From a checkpoint of a small mixture-of-experts model trained on Wikipedia.
Training: a variant of Adam for the experts, 637M tokens, 5125 steps.
Below are experts of layer 4 (counted from 0) of a mixture-of-experts language model. Rows are named router (the router's row for the expert), up (a neuron's input weights, with its number) and show model dimensions 0-127. Each number is 128 + 24 x the weight over its row's rms, rounded and kept within 0 to 255.
After each expert's rows: "gets" lists some tokens that make up at least twice as much of what it gets as of all text. This comes from a sample of Wikipedia text that the model never trained on. Tokens count by the router's weight.

# expert 60
router [109 126 147 127  99 132 153 149 133 108  98 142 129 166 151 153  87 143 138 115 122 115 100 106 155  93 119 117 130 129 161 145  72 109 111 102 153 113  64 115 163 121 108 166 106 145 140 115 142 177  78 134 159 153 124 136 153 135  94  86 111 115 148 130 138 103 130 114 136 106 161 112 118 151 110 151 152 120 124 176  76 117 139 115 143 129 146 127 105 166 151 151 168 111 102 156 160 129 143 107  97 109 107 103 145  94 129 168 113 118 160 114 162 127 158 103 162 144 152 153 119  99 165 113 138 119 106 106]
up0 [118 127 136 108 123 123 108 165 150 103  79 139 110 165 148 134 123 148 127 113 136 121 116 140 159 116 102 151 129 127 104 120 125 117 139 157 115  68 153 130 132 141  66 121 102 114 121 114 159 138 118  94 153 135 139 152 121  83 139 108 158 133 107 130 118 139 123 161 122 197  99 112 153 104 122 130 119 115 150 152 112 147  96  98 121 167 156 126 103 104 202 112 163 143 174 117 129 176 134 119 132  98  97 128 156 115 128 128 136 154 161 144 140 125 147 111  81 121 121  92  97 108 157 109 156  87 124 162]
up1 [116 100 154 109 139 100 140 130 115 130 129 121 132 122 140 128 167 160 109 114 143 119 109 136  72 127 161 105 135 105 134 107 124 106 146 128 112 106 143 183 131 123  93 125 125 132 172 121 197 126 145 165 140 107 170 122 139 121 101 146  48 122 102 126 109 113  85 126 126 105 110 129 122 108 132  99  92 107 100 175 104 128 123 145 124 156 152 163 120 143 160 108 129 137 137 114 135 125  92 163 153 106 147  82 114  81 132 138 127 138 124 157 146 152 159 147 142  68 115 165 119 156 115 163 129 116 152 147]
gets: "o", "e", "as", "a", "ad", "os"

# expert 52
router [128 113 155 117 118 110 127 115 113 132 102 174 141 131 120  80  97 140 108 121 114  97 122 139 117  88 103 110  99 146 138 148 123 139 150 108  90 145 109 124 182 126 155 165  79 167 149 142 125 110 119 130 113 140 111 201 144 116 106 156 124 194 157 110  87  95 132 132 167 103 105 146 123 150 150 150 157 136 122 115 148 146 126  78 169 104 131  98 111 148  91 110 113 117 132 141 142 147 139 131 122 142 124 139 106 124  84 141 142 161  90 138 133 133  74 114 133 155 115 153 125 162 145  96 131 125 163 109]
up1 [118 101 134  97 132 136 116 113 122 128 160 155 152 105  81 126 100 157 150  77 172 160 119 134 113 173 150 105 132 118  73 151 143 126  63 121 102 112 135 127 131 106 158 172 162 112 119 102 119 121 119 129 124 141 121 136 107 169  80 103 108 117 123 138 151 127  82 131 131 152 118 146 120 147 156 161 113 108 134 150 159 159 133 125 103  98 134 167 111 123 108  95  85 116 139 150 167 149 118 116 164 107 105 159 163 102 125 137 159 121 129 142 106 119  76 122  81 136 119 130 134 137 129 108 124  96 164 154]
up2 [118 105 162 142 123 137 110 156 138 151 144 102 181 156  95 134 132 141 138 144 114 100 142 141 149 123 114 131 119  94 116  89 132 106 138 150 160 117 101  87 124 123 132 144 153 143 142 134 154 149 138 140  88 173 110 171 117 169 100 120 117 114  78 161 110 140  79 141 111  88 122 162  92 168 151 128 119  99 119 189  94 156 136 181 114 181 128 129 128 126 159  87 128 119 140 120 131 108 142 112 122 132 141 144 104 127 146 102 131 168 111  93 111 178 138 103 133 128 133 148 100 135  81 131 119 112 118 152]
gets: " |", "n", "our", "port", "ce", " Pla"

# expert 55
router [135 123 161 141  98 148 160 141 139 123 119 107  94 130 162 131 119 155 121 107 138  98 121  94 113 122 122 166 137 128  83 169 171 129 166 116 151 141 133  97 169 104 139 162 115 115 124 139 106 105 110 127  61  91 134 103 147 160  99 116 101 139 149  95 135 137 106 146 122 103 144 133 140  80  92 166  84 119 132 137  78 126 123  70  94 135 133 175 126 156 128 133 113 101 144 155 127 167  95 142 105  95 122 102 147 103 106 145 102 100 135 165 161 134 145 135 143 143 128  92 126 128 122 132  92 136 116 136]
up0 [105 103 123 162 101 133 154  84 128 126 177 116 128 162 105 141  99  84 151 127 121 127 110 153  97 141 159  92 153 151 111 137 118 125 141 123 141 165 171 173  58 166 137 140 118 131 117 169 142 157 116 113 126 144  98 106 122 120 108 137 197 119 146  91 116 148 114 160 107  96 115 112 117 130 114 114 117 133 120 119 159 164 143 118 123  96 101 151 116 137 138 165 151 136 125  89  82 127 190 140 146 119 120 114 126 150 131 129 121 118 177 131 112 165  97 139 106 108 126 107 124 138 168 113 113 116 137 105]
up1 [130 143 154 154  90 128 137 135 137 135 148 158 154  99 160  87 124 118 123 136 156 148 124 142 121 121 101 132 133 150 137 126 114 123 168 129 138 126 104 161 128 152 163 110 125 110 164 145 131  90  77 136 169 157 124 133 137 159 120 134 168 159  80  74 143 144 121 164  98 165 154 159 126 105 100 154 113 114 133 116 158 125 129 111 126 121 146 100 129  70 142 143 135 101 155 104 128 149 100 175 135  89 116 106  86 101 132 139 134 143 128 138 131 150 109 121 165 110 104  93 118 121 154  88 111  54 157 124]
gets: "er", "o", "ur", "ri", "ra", "et"

# expert 7
router [132 128 113 117 144 129 129 120 106 118 120 176 134 110 164 118  90 111 165 132 140 155 141 133 154  68 101 109  59 148 171 139 150 119 172 120 105 136 105 101 152 105 134 124 115 140 112 114 120 124 121 161 143 136 146 164 119 110 134  96  92 156  85 168 128 148 121 136 108 107  96  96 129 125 127  72 158 120 147 114 123 152 145 159 133 110  62 110 149 117 117 147 148 130 126 121 172 152 126 111 122 131 122 126 123 131  66 139 120  80 125 156 150 161 145 134  90 162 120 158 116 139 111  81 127 145 134 115]
up1 [151 136 129 106 102 144 120 131 136 190 155  87 101 155  90 130 163 158 144 108 125 145 113  92 128 114 127 115 125 135 114 105 135 118 127 117 178  97 134 103 130 150 132 127 118 133 130 106 168  94 120 122  61 132 129 128 169 136 154 120 150 105 163  94 104 166 173 192 119 110 168 127 114 134 197 112 108 135 121 135  76 123 104 133 108 147 155 125 133  98 107 133 115 130 139 118 126 108 162 157 127 125 132 126 122 154 173 140 104 143 100 119 137  86 160  76 120 121 116 148 120 111 147 122 151 114 152 144]
up2 [142 108 151  89 138 140 122 168 155 146 119 139 147 141 142 141 132 110 196 126 160 185 116 119 134 130 138  75 117 117 151 144  56  90 139 144 140  74 100 125 103 133 147 141 148 153 122  82 142 140 110 139 106 143 150 147  96 122 127 136 139 131  74 133 136 152  89 167 126 130 132 129 108  73 130 107 154 125 115 166 160 101 136 166 128 134 104 146 122 156  65 134 135 117 150 148 144 120 116 140 174 105 136 119 131 111 125 135 101 134 144 104 175 113 151 153  99 117 116  97 134 108 122 117 114 126 130 119]
gets: " |", "|", " ", ";", " 0", " 1"

# expert 16
router [159 107 149 138 123 156  78 152 120 174 105 131 135  99 131 132 151 143 154 129 125 132 156 146 124 141 103 143 131 132  75 146 120 127 109 151 123 110  90  98 103 152 139 146  87 123 149 136 109 122 173 113 155 165 106 116 122 160 125 134 163 135 130 122 169  66  91 139 114  93 139 131  96 127  97 133 132 131 171 140 110 181 159 108 147 129 150  80 123 100 118 136 142 115  92 112 153 144 140 123 149 151 138 200 119 123 117 145 151 139  95 160 137  99 106 125 119 122  96  95  95 131 145 139  79 126 137 103]
up0 [ 93 123 114 109 108 144 113 120 131 165 164 169 122 143 129  89 160 124 133 166 115 107 117 146 132  93 111 175 138 164 120 128 145 115 129 107 147 127 111 128 103 115 178  99 140 137 123  99 105 152 102 100  88 145 146 104  88 105  90 173 154 148 112 161 130 103 100 119 209 102 140 156 124 186 135 107 135 163 110 156 177 123 124 116 130 151 130 138 114 115 126 131 103 144 102 148 150 127 133 154 110 102 133  67 135 112 109 129 130 126 168  78 141 158 125 129 127 131 113 135 118 131 115 154 115  97 111 131]
up1 [127 130 148 124 137 139 106  87 117  91 153 120  93 149 128 139 125 102 144 169 133 185 143 193 141 119 127 109 131 123 134 148 107 124 131  95 136 144  84 157 122  88 158 139 125 119 124 162 137 145 128 105  94 177 143 104 178 100 138 145 137 121 129 138 121 102 141 130 133 156 155 104 139 144 126 143 142  72 135 111 178 146 104 120 131 142 124 137  91 155 104 132 131  92 149 146 123 126 153  99 157 139 125 151 149 132  90 136 162  91 109 101  61 135 142 104  95  98 126  91 140 154  97  97 147 113  96 141]
gets: " to", " in", "th", "ed", " of", "y"

# expert 4
router [165 154 152 146 101 108 137  91 111 117  94 138 134 116 108 174 116 154 126 136 144  96 145  98 103 114 161 129 126  94 123 141 117  97 115 142 161 131 125 110 172 110 133 114 111 145 143 120 164 181 139 140 105 163 141 132 148 124 112 133 122 147 157 132 108 124 126 165 134 104 200 140 155  66  92 133 141 107  95 130  99 137 132 122  79 103 144 101 113 163 183 134 131  96 109 159 120  96 152 142 156 142 144  97 148 189 113  99  93 130 114  98 142 116 103 135 115 140 146 117  95 143 143 108 130 148 131 139]
up1 [130 145 148 117 162 157 165 129 135 157 130 128 127 125 110 131 114 174 110 159  91 123  85 162 142 135 128 194 142 129 130 165 115 107 124 132 122 107 136 117 103 123 103 130 140 111 159 142 126 113 154 161  97 101 125  73 121  56 110 129 130 103 149  67 195 116 107 125 145 113 136 116 158 108 100 133 144 143 171 146 134 117 114 134 139  95  95 127 138  82 148 144  97 128 136  96  89 140 169 103 131 132 114 117 167  90 131 159 157 142 124 124 131  96 141 145 139 136 123 157 139 134 128 140 121 122  90 157]
up2 [131 138 117  96 139  93  62 124 109 138 133 115 129 136 127 148 130  95 150 155 161 130 112 155 126 133 131 117 100 149 134 121 120 130 124 156 145 136 128 129 107 103 151 125 141 165 145 155 157 111  97 190 106 147  82 122  92 135  97 127 141 114  84 112 104 146 124 119 125 104 129 148 140 177 154 183 126 135 118  94  86 102 108 120 118 134 124 114 136 140 146  95 147 106 133 136 127 104 118  93 150  97 150 129 160 139  83 155 115 215 155  99  88 151 122  88 148 133 134 143 132 139 110 146 106 165 135 159]
gets: " S", " P", " F", " C", " T", " K"

# expert 50
router [114  93 155 155 100 183 144 158 145 125  72 112 156 145 127 100 153 110 114  99 105 152  87 107  93 184 163 165 142 114 109 118 117 152 136 117 110 120 119 102 160 104  89 112 127  79 123 130  90 136 157 138 166 127 155 113 133 137  99 115 163 121  89 106 124 140 137 114 156 133 102 135 124 154 146  99 116 147 169 105 129 159 152 134 137 184 141 106 154 141 130 169  97 129 105 101 136 161 146 104 145 134 157 159  99 149 159 152 159 128 132 131 121 130 130  92 114 142 147 101 148 120  93 134 108 108 112 142]
up1 [173 151 143 134  97 167 148 112 138  89 117 116 110 102 115 140 141 113  92 119 123 128  88 110 159 167 127 108 171  95 136 104 144 135 124 149 164  84 105 131 125 139 106 157 116 130 136 160 137 143 150 146 131 107 117 131 190 142 119 142 126 155  82 130 126 126 133 140 189 164 121  94 133 147 159 130 115 102 127  97 145 108 143 109 149 174 114  97 139 141  95 119 142 152 110 119  97 166 152 157 112 126 173 114 105 119 146 156  89  97  93 113 111 161 125 156 105 125 117 108 126 118 111 165 121 129 159 185]
up2 [126 139 113 117 121 132 127 140 161 138  89  94 114 140 128 138 107 156 154 124 134 118 113 114  97 114 127 123 117 132 105 126 159  99 122 159 128 120 139 114 121 139 121 170 174 139 130 171 112 146  96 139 139 140 122 127 119 124  77  99 144 130 110 104 106 136 151 146 172  96 141 156 123  66 109 131 104 147 108  92 152  64 117 126 149  58 109 126 135 147 155 147 164 173  94 135  99 115 160 152 114 150 123 132 159  82  54 147 137  91 133 134 158 137 111 133 149 139 150 116 130 156 137 151 134 112  93 149]
gets: ",", " by", "ed", " and", " from", ")"

# expert 27
router [153 100 118  84  98 162 118 138 125 128 147  88 158 109 109 132 129 149 136 114 169 129 120 141 108 151  94 124 166 118 126 118 152 178 173 102  81 101 128 129 139 114 101 137 110 100 100 102 159 120 146  95 115 122 130  90 106 159 140 107  97 135 133 118 117 105 127 111 130 127 169 132 129  98 110 152  91 163 153 107 136 140 139 129 123  84 107 158  75 111 138 125 115 122 144 124  73 202 119 205 111 112 113 101 131 129 150 126 136 119 113 166  98 130 118 149 134 142 129 153 106 103 153 114 132 131 146 134]
up1 [106 103 114 111 136  94 122 154 133 146 125 113 117 141 163 127 146 122 136 124 131 143 124 135  77 126 138 165 108 162 155 133 144  95  98  69 173 151 149 146 146 122 161  99  89 158 119  98 187 167  91 156 134 149 129 156 131 120  94 135 123 117 127 126  86 129 128 149 133 117 103  65 110 122 133 108 131 125 137  89  99 177 139 120 149 162 130 132 135 139 117 163 125 106 140 134 174 110  98 104 118 130 165  84 115 112 147 154 158 126 162 120 136 156 137 128 142 104  98 116 113 127  69 140  98 130 164 114]
up2 [131 176 116 143 120 127 129 127 108 104 120  96  97 116 135 183 118 130 153 178 136 135 147  94  94 118 131 129 129 145 157 155 108 145 167 129 125  80 110 108 117 116  96 130 160 118 142 172 159 106 108 195 110 111  98 122  88  91 112 119 105 109 125 149 157 161  93 159 123 137 146  92 141 141 157 123 109 100 111 117 109  94 147  96 114 141 124 124 148 114 139 101 129 118 135 111 163 110 101 145 138 117 156 111 124 104  90 140 169 196 170 130 133 148  96 158 147 138 136 111 146 103 136 166 109 138 107 131]
gets: "er", "or", "r", "a", "o", "ar"

# expert 29
router [136 143 105 106 158 123 119 132 151 144 150  90 106 149 151 163 104 119 143 139 138 145 122 169 118 137 155 115 112 125 113 118 132 117 166 129 143 156 121 140 139 159 140 114 150  99 147 123 107 106 119  82  68  85 138 103  97 159 136 113 125 137 102 162  95  95 110  89 123 154 160 117 159 146 104 150 169 167 123 114 172 158 101 156 145 112 153 177 136 170 138 105  85 107 130 131 136 117 117 117  88  79 114 152 127 142  95 122 130 131  85  80 123 145 123 143 130 141 153 126 140 167 155 126 120 168 126  91]
up0 [139  91 142 129 132 179 161 138 105 155 122  88 111  89 143 178  87 116 119 116 146 109 106 143 148 122 123 121 176  93 113 103 134 137 133 151 133 128 147 151  77 127 127 117 116 144 120 123 149 114 117 131  84 143 137 114 101 119 152 115 160 153  72 100 100 143 126 134 113 106 139 107 111 109  97 120  98 146 131 103 148 158 135 140  96 136 124 150 157 154 131 151 163  68 161 134 169  85 147  86 152 100 155 135 157 112  86 143 111 132 172  96 158 127 152 128 168 114 122 112 113 160 121 117 114  99 140 141]
up1 [ 96 124 117 145  72 100 122 128  91 166 114 146 215 142 123 109 112 141 112 122 150 144 102 169  96  92 144 111 149 128 120 148  98 151 124 132 105 196 133 145 134 140 163 121 139 175 142 147 131 109  90 106 141 119  94 146  97 145 181 151 117 108 150 158 118 131 144 130 123 151 105 142 156 109 149 118 127 135 103 140 139  96  95 148 110 116 111 132 126 103 157 132 128 126 153 182 122 152 164 119 127 111 111 119  83 108 123 173 133 131 114 128 187 156 103 107 129 116 139 123 138 130 134 138  94 129 134 106]
gets: "il", "li", "al", "ra", "ul", "el"

# expert 2
router [154 110 131 117 128 142 127 139 149 157 110 146 137 102 149 146 103 106 157 114 103 166 144  84 113  91 102  97 116 149 105 121 130 144 123 123 127 139  98 130 122 160 132 107 101 126 116 150 161 121 126 114 122 122 100 141 164 113  87 121 151 114 145 113 152 106 143 118  94 186 137 111 120 130 143 177  94 138 177 152 122 103 117 103 145 169 140  93 111 172 101 120 138 120  85 125 117 133 175  71 143 108  82 167 145  83 136  96 106 106 128 165 201 139 104 121 131 131 141 161 130 129 115 146 146 130 139 115]
up0 [123 150  91 141 133 124 129 120 132  96 103 168 109 136 127 107  93 113  90 176 144 169  82 137 134 125 120 100 117 142 127 146 151 101 128 147 109  91 127 137 108 163  74 124 164 142 185  81 133 107 125 141 170 171 155 141 142 131 128 151 164 139 120 139 120 164 180 167 185 112 113 153 162  97 101 136 100 119 105 131 156 121 117 139  91 104 108 104 142 107 115 171 108 134 137 115 144 117 106 130 125 122 126 129 112 112 136 137 103 164 141 135 105 114 143 111  93 148 119 129 165  79 156 140 108 125 129 155]
up1 [155  77 195 156 105 151 125 131 113 114 124 121 132 106 117 120 108 155  90 131 109 162 108 137 124 120 111 150 153 122 127 136 167  85 132 173 109  98 115 108 129 124 128 111 168 121 170 117 162 106 150 134  93 152 166  83 145 170 149 128 132 155 114 126 158 136 160 101 123 131 112 128 135  89 181 149 122 115 132 128  94 151  95 143 122 155  90 118 154  93 136 156 137 144 124  71 174 151 124 153 122 139 172 118 114 104 125 139 125 152 116  96 116 122 142 151 147 106  79 121 121 142 124 152 118  93 143 148]
gets: "ar", "s", "al", "er", "mar", "ra"

# expert 51
router [119 115 154 137 100 156 148 127 127 130 123 100 127 147 118 120 131 138 147 123  75 124 149 131 166 163 167 115  93 128  99 110 156 114 116 143 125  94 118 158 140 135 121 115 100 109 147 110 143  80  88 169 183 135 126  99 136 141 103  87 136 129 125  99 125 161 129 134 133 177  75 159  88 156 144 134 132 117 107 115 110 120 130 136 117 153 126 145 143  96  83 144 136 119 150 106  96 130 125 121  93 149 129 174 121 140 125 131 173 137 111  80 110 122 132 108  84  93 147 149 103 172 136  75 158 133 168 155]
up1 [152 128 102 110 144 125 153 103 117 128 162  68 100 129 139 150 132 147 148 122 139  96 131 113  84  98 124 143 105 135 140 108 138 157 144 156 106 112 146 155  68 112 148 102 117 122 136 162 125 132 110 199 112 113 104 117 126 119 127 144 170 132 170 145 149 103 126 136 154 158 129 129 124 133 181 128 130 108 121 116 135 144  86 154 184  87 117  92 120 125 120 126 109 129 156  78 158 125 135 178 114 127 149 111 130  77 122 147  96 111  95 142 161 120 127 122 139  72 131 129 143 144  90 114  92 133 143 131]
up2 [121  88 140 108 129 152 132 114 133 157 118 157 132 131 103 140 159 136 131 165 164 119 143 108 132  79 133 120 136 102 155 178 101 161 118 154 154 152 149  95  95  80 173  91 146 123 145 140 119 149 131 116 107 137 165 131 116 111 103 112 139 117  85 120 180 120 146 132  96 103 137 153 105 133 113 142 114 130 115 164 103  76  96 118 134  66 119  97 132 146 125 156 147  86 158 127 121 112 100 115 143 115 128 157 128  80 111  88 133 168 127  93 121  99 135 153 140 128 130 137 177 152 114 138 126 134 174 134]
gets: " and", " that", ",", " which", " who", " or"

# expert 25
router [150 143  97  74 122 146 101 138 147 119 126 113 117 118 148 126 166 134  94 136 131 105 158  87 140 151 152 105 159 100 121 178  99 154 122 123 121 177 158 117 105  98  81 152 155 134 113 149 181 115 144 122 115 113 111 144 166 134 160 130 154 153  94 159 174 130 135  92 114 123 116 160 106 104 145 124 116 114  99 116 144 140 138 150 113 106 120 136  73 117 133 100 152 109 151  86 122  98 166 122 159 117  98 135 164 131  90  93 145 135  98 137 107 135 137 103 110 132 113 124 142 145 105 147 158 154  82 152]
up1 [126 118 128 137 124 108 129  67 103 137 136 121 134 102 139 119 192  90 130 169 144 166 131 193 142  98 163 130  90 165 105 116 152  79 127 155 115 130 141 149 122 157 171 117 175  85 104 131 164 117  89 147 119  91 130 102  93 161 118 123 130 126 120 143 131 127 169 122 114 147 127 145 127 125  96 123 157 102 147 140 137 140 162 135 107 118 152 140  85 161 158 139  98 110 142 117 103 144 109 130 142 104 140 133  89 153 138 160 109 176 103 152 113 139 107 144 124  88 134 107 117 143 117 108 115 104 152 126]
up2 [ 91 128 106 113 116 115 126 127 148 113 115 106 101 158 148 110 120 148 115 169 130 189 119 130 165 121 120 120  87 114 148 102  90  97  91 161 117 113 162 166 155 120 129 140 126 196 153 133 173 131 114 113 157 152 122 138 176 110 100 113 135 130 115 116 120  89 120 134 127 115  97 135 126  94 129 108 136 109 112 104 193 125 112 122 162 155 130 127 158 146 150  89 147 140 157  92 134 121 164 125 131 113 161  99 143 113 134 149 107 103 156 100 157 185 171 126 131 126 110  99 160 135 134 113 122 119 106 162]
gets: "s", "d", "in", "n", "m", "w"

# expert 39
router [129 125 175 104 116 142 144 138 155 157 147 123 149 126 124 147 117 155 117 138 129 153 119 130 133 110  91 129 142  77 100  87 115 107 134 171 103 130 143 126  97 176 108 140 159 112  91 100 154 131 165 120 122  95 165 115 164 146 151 112 123 116 110 117 132  99 110  79  76  77 145 130 169 127  87 147 131 133 170 130 143 128 109 125  95  98 130 126 112 103 157 109 134 134 136 128 124 147 136 154  90 102 163 160 104 139 187 112 107 128 111 100 120 147 160 126 150 108 145 136 135 165 184 108 118 144 126 165]
up1 [119 134 134 151 129 122 116 141 150  99 164  94 112 123 132 161 190 119 130 124 142 135 148 129 112 170 136 126 112 102 173 182 136 132  86  68 144 161 146 138 116 123 143 118 101 157 155 126 133 166 132 134 143 137 150 139  89 128 113 123 138 130  93 126 121 140 148 124 134 125 110 118  69 159 174 160 121 121 106 134 144 152 145 112 135 183 119 148 144  96 125 109 139 128 166  72 139 109 105  88 117  90 187 126  96 138 100 155 116 103 128  95 124 112 123 114 154 101  96 122 114 116  85 133  91 143 130 138]
up2 [157 128 109 128 117 134 120 162 117 148 104  94  86 132  94 120 115 152 129 174 132 114 117 139 151 149 186 134 133 146 121 166 106 136 125 137 134 104 126 156  94 102 124 132 140 121 145 155 126 109 103 194 143 175 157 117  73 133 130 103 174  99 119 117 100 122 121 132 138 140 124  89 135 133 156 131 107 128 134 130 146 130 152 151 184 114  75 136 155 163  94 138 143 128 142  94 107 140  99 134 138  87 106 131 152  92 102 121 146 128 130 132  95  96 111 138 103  92 116 114 110 155 129 105 118 139  88 194]
gets: "e", "y", "o", "a", "k", "ce"

# expert 34
router [186 117  89 117 116 134 145 153  89 129 105 161 138 115 149 116 116 140 116 107 115 134 143 111 105  93 144 117  89 119 166 127 110  48  98  98 141 135  94 150 111  87 141 150  89 106 155 117 148 103 123 166 149 127  88 116 108 144 123 159 148 125 169 148 119 122  82 134 120 122  97 107 117  82 129 122 138  84 142 139 124 104 126 144 132 136 170 117 143 150 108 106 136 121 147 106 161 108 126 100  95 125 143  78 122  89 139 171 112 121 134 180 145 156 122 132 165 152 131 150 119 158 110 126 126 148 120 118]
up1 [115 120 120 149 154 111 127 113 109 135 142 137 117 166 135 123 135 106 118 131 129 120 130 138 120 118 109  87 118 156 104 152 154 101 116 143 109 124 133  99 151 154 108  68 185 165 142 136 136 139 127 138 125 164 138 146 108 131 132 149 140 154 137 115 120 130 135 113 168 120 184 148 129 140 203 131  78 141 124 121 151  98  68  68 112 164 117 107 149 139 118  96 158 115 112 127 131 126 136 124 156 131 103 103 117 137  64 110 154 157 128 120 137 130  80 114 123 132 147 133 166  94 147 115  83 145  77 114]
up2 [ 86  93 120 172 139 133 139 141 136 122 108  66 110 118 112 138 166 155 137 115 150 148 120 105 119 131 163  66 152 112 134 145 137 131 131 153 109 120  85 113 162 134 136 141 130 158 112 159 137 155  82 133 140  80 126 108 132 136 122  92 136 135 102 142 159 127 154 132 113  90 151 127 129 111 159 107  53  73 101 100 139 145 138 142 139 153 160 131  95 151 126 143 115 123 122 182 105 104 139 136 119 108 119 111 100 118 164 117 139 109 137 127 185 111 174 142 124 120 140 132 144 130 118 140 162  94 107 127]
gets: "s", "n", "S", "est", "l", "age"

# expert 41
router [136  90 150 138 116 135 124  72 155 113 177  96 151 155 131 155 152 138 152 101  79 118 131 106 119 137 158 145 111 101 117  99 138 120 137 117 120 111 138 117 100 123 138 135 165 103 135 114 103 125 140 134 156 150 144 127  96  97  90 154 144 131  91 165 143  92 138 114 118 134  97 180  91 129 155 104 141 148 126 106  93 119 119 152 112 125 153 119 149 138  97 181 119 136 150 103 128 153 164  99 122 129 155 174 141 138 154 120 182 169 154 155 108 127 126 100  95 160 105 105 157 159 140 165 109 117 101 153]
up1 [103  89 142 107 204 102 116 179 155 150 126 115 101 123 145 121 158 179 114 130 131 121 133 138 110  99 146 138 112 134 104 129  81 124 125 109 107 120 121 117 106 145 126 152 146 162 116 106 130 128 118 116 128 122 135 135 149 203 117 144 121 124 140 149 104 126  85 108 172 159 125 145 121 145 114 129 143  87 152 142 109 129 124 126 196 132 113  91 165 126 119 113 181 131 102 121 122 133 147 139 132 133 140 120 111 114  55 102 142  95 142 120 160 124 130  98 161  98 141 104 122 176 110  95 123 112 118 137]
up2 [152 125 140 137 138 108 141 136 130 150 104 153 129  65  69  94 127 140 111 119 116 104 137 138 143 122 117 170 138 141  96 118 133 169 172 138 124 112 160 168 122 105  85 186 133 169 103 127 128  92 162 137 130 130 123 107 150 158 126 151 121 168 119  80  75 134 123 135 143 137 144 155 140 138  89  78 147 169 144 134 105 188 114 159 112 122 144 111  88 110 130 115 107 161 120 137 107 148 125 143 120 131 136 102 121 137 102 119  80 110 133 135 150 152 143  91 126 120 146 119 133 125 141 101 118 121 149 176]
gets: " of", " in", " for", " as", " with", " on"

# expert 6
router [107 101 178 126 102 145 154 159 144  97 111 145 153 134 104  88 161  68 148 163 143 144 123 119 161 141 139 126 100 102 128 136 132 156 128 114 124 113 140 131 126 128 134 152 115 111 138 150 127 138 119 109 159 139 120  93 124 154 103 119  98 142  93 143 164 171 122 101 138 170  86  92 153 132 114 176 105 172 193 120 137  80 142  82 141 125 144 135 153 149 113 137 117 107 150 143 117 118 147 109 165 141 162 141 100 134  94 138 141 145 134 107  95 150 140 110 164 151 142 126 167 149 154 118 106  92 161 124]
up1 [137 121 123  94 176 186 139 113 122 121 141 110 137 159  90 117 113 130 105 115 162 146 115  87 142 144 111  91 160 152 150 124 155 116 150 149 128 143 151 118  91 144 134  99  93 143 139 130 106 122 141 140 157 113 104 130 117 135 142 155 131 130 155 109 118 109 132  99 185  95 125 131 184  78 116 144 179  92 110 166  95 146 127 109 155 190  88 136 127 144 131 120 168 126 116 107 157 150 129 160 105 122  95 124 139 140 111 115 132  82 151  82 130 142 113 128 120  88 117 161 111 130 128 128  84 133 105 124]
up2 [138 102 156 124  83 114 133 129 129 164 117 158  99 130 136 138 132 159 136 129 114 101 149 162  81 122 128 159  95 103 102 157 115  91 104 112  78 128 147 102 154 124  89 134 140 146 116 126 173  96 121 161 125 104  99 122 161 136 138 107 144 127 132 132 123 113 120 183 143  91 137 145 134 117 152  93 122 136 144 156 138 145  65 142 101 112 120 162 124  76 110 106 180 168 129 129  92 126 133 120 106 120 129 130 133 128 124  99  90 102  73  91 143 129 160 139  87 131 134 128 120 136 103  72 144 108 122 133]
gets: ".", ",", " and", " |", ").", ")"

# expert 49
router [150 146 128 112 119 145 126 101 128 177 133  92 143  84 118 120 114 163 134  93 140  89  99 155 103 129 121 142 179 105 181 132 138 158 146 103  84  94 144 160 134 109 132  99 111 132 134 137 119  71 124 103 106 103 179 134 121 144 159 120 131 168 159 152 159 122 103 104 117 120 121 106 146 105 123 125 139 166 144 141 106 156 143 139 144 118 110 126 151 123 116 112 113 138 106 104 131 143  80 149 107 110 103 145  94 123 126 149 140 129  83 139 126 119 128 131 127 121 146  91 140 122 171 121 151  43 164 104]
up1 [ 89 113 133 158  93 137 114 123 153 121  95  77 171 128  74  98 125 174 117 134 136 140  96 123 128 112 103 151 117 167 172  73 114 117 124  67 141 132 130  91 134 125 125 139 138 103 165 107 146 176 134 158 148 133 167 143 136 160 123 106 119 106 171 130 106 114 129 119  79 130 135 117 128 110 146 135 115 122 104 133 109 134 153 134 137 127 142  74 115  82 123 162  91 109 112 138 136 173 108 146 169 139 133 124 140 128 101 163 139 126 141 163 127 127  95 118 124 126 122 167 123 143  96 116 157 133 162 158]
up2 [102 111 116 125 154  66 102 102 146 143 137 154 132 138  96 146 135 123  92 123 108 147 128 126 117 187 132  65 123 157 110 159 101 107 135 141 130 120 103 168 157 101 117 120 141 126 134 128 122 108 107 110 154 149  75 151 158 146 118  87 131 145 126 109 115 178 120 110 121 111 118 159 173 169 186 163 126 108 108 119 161 144  91 137 142 102 112 114 104 146 117 113 108 105 107 120 155 144 113 107 138 160 121 169 117 156 160 112 106  86 134 130 118 114 189 139 142 132 113 129 154 120 123 166 144 101 137 120]
gets: "y", "al", "ed", "n", "m", "d"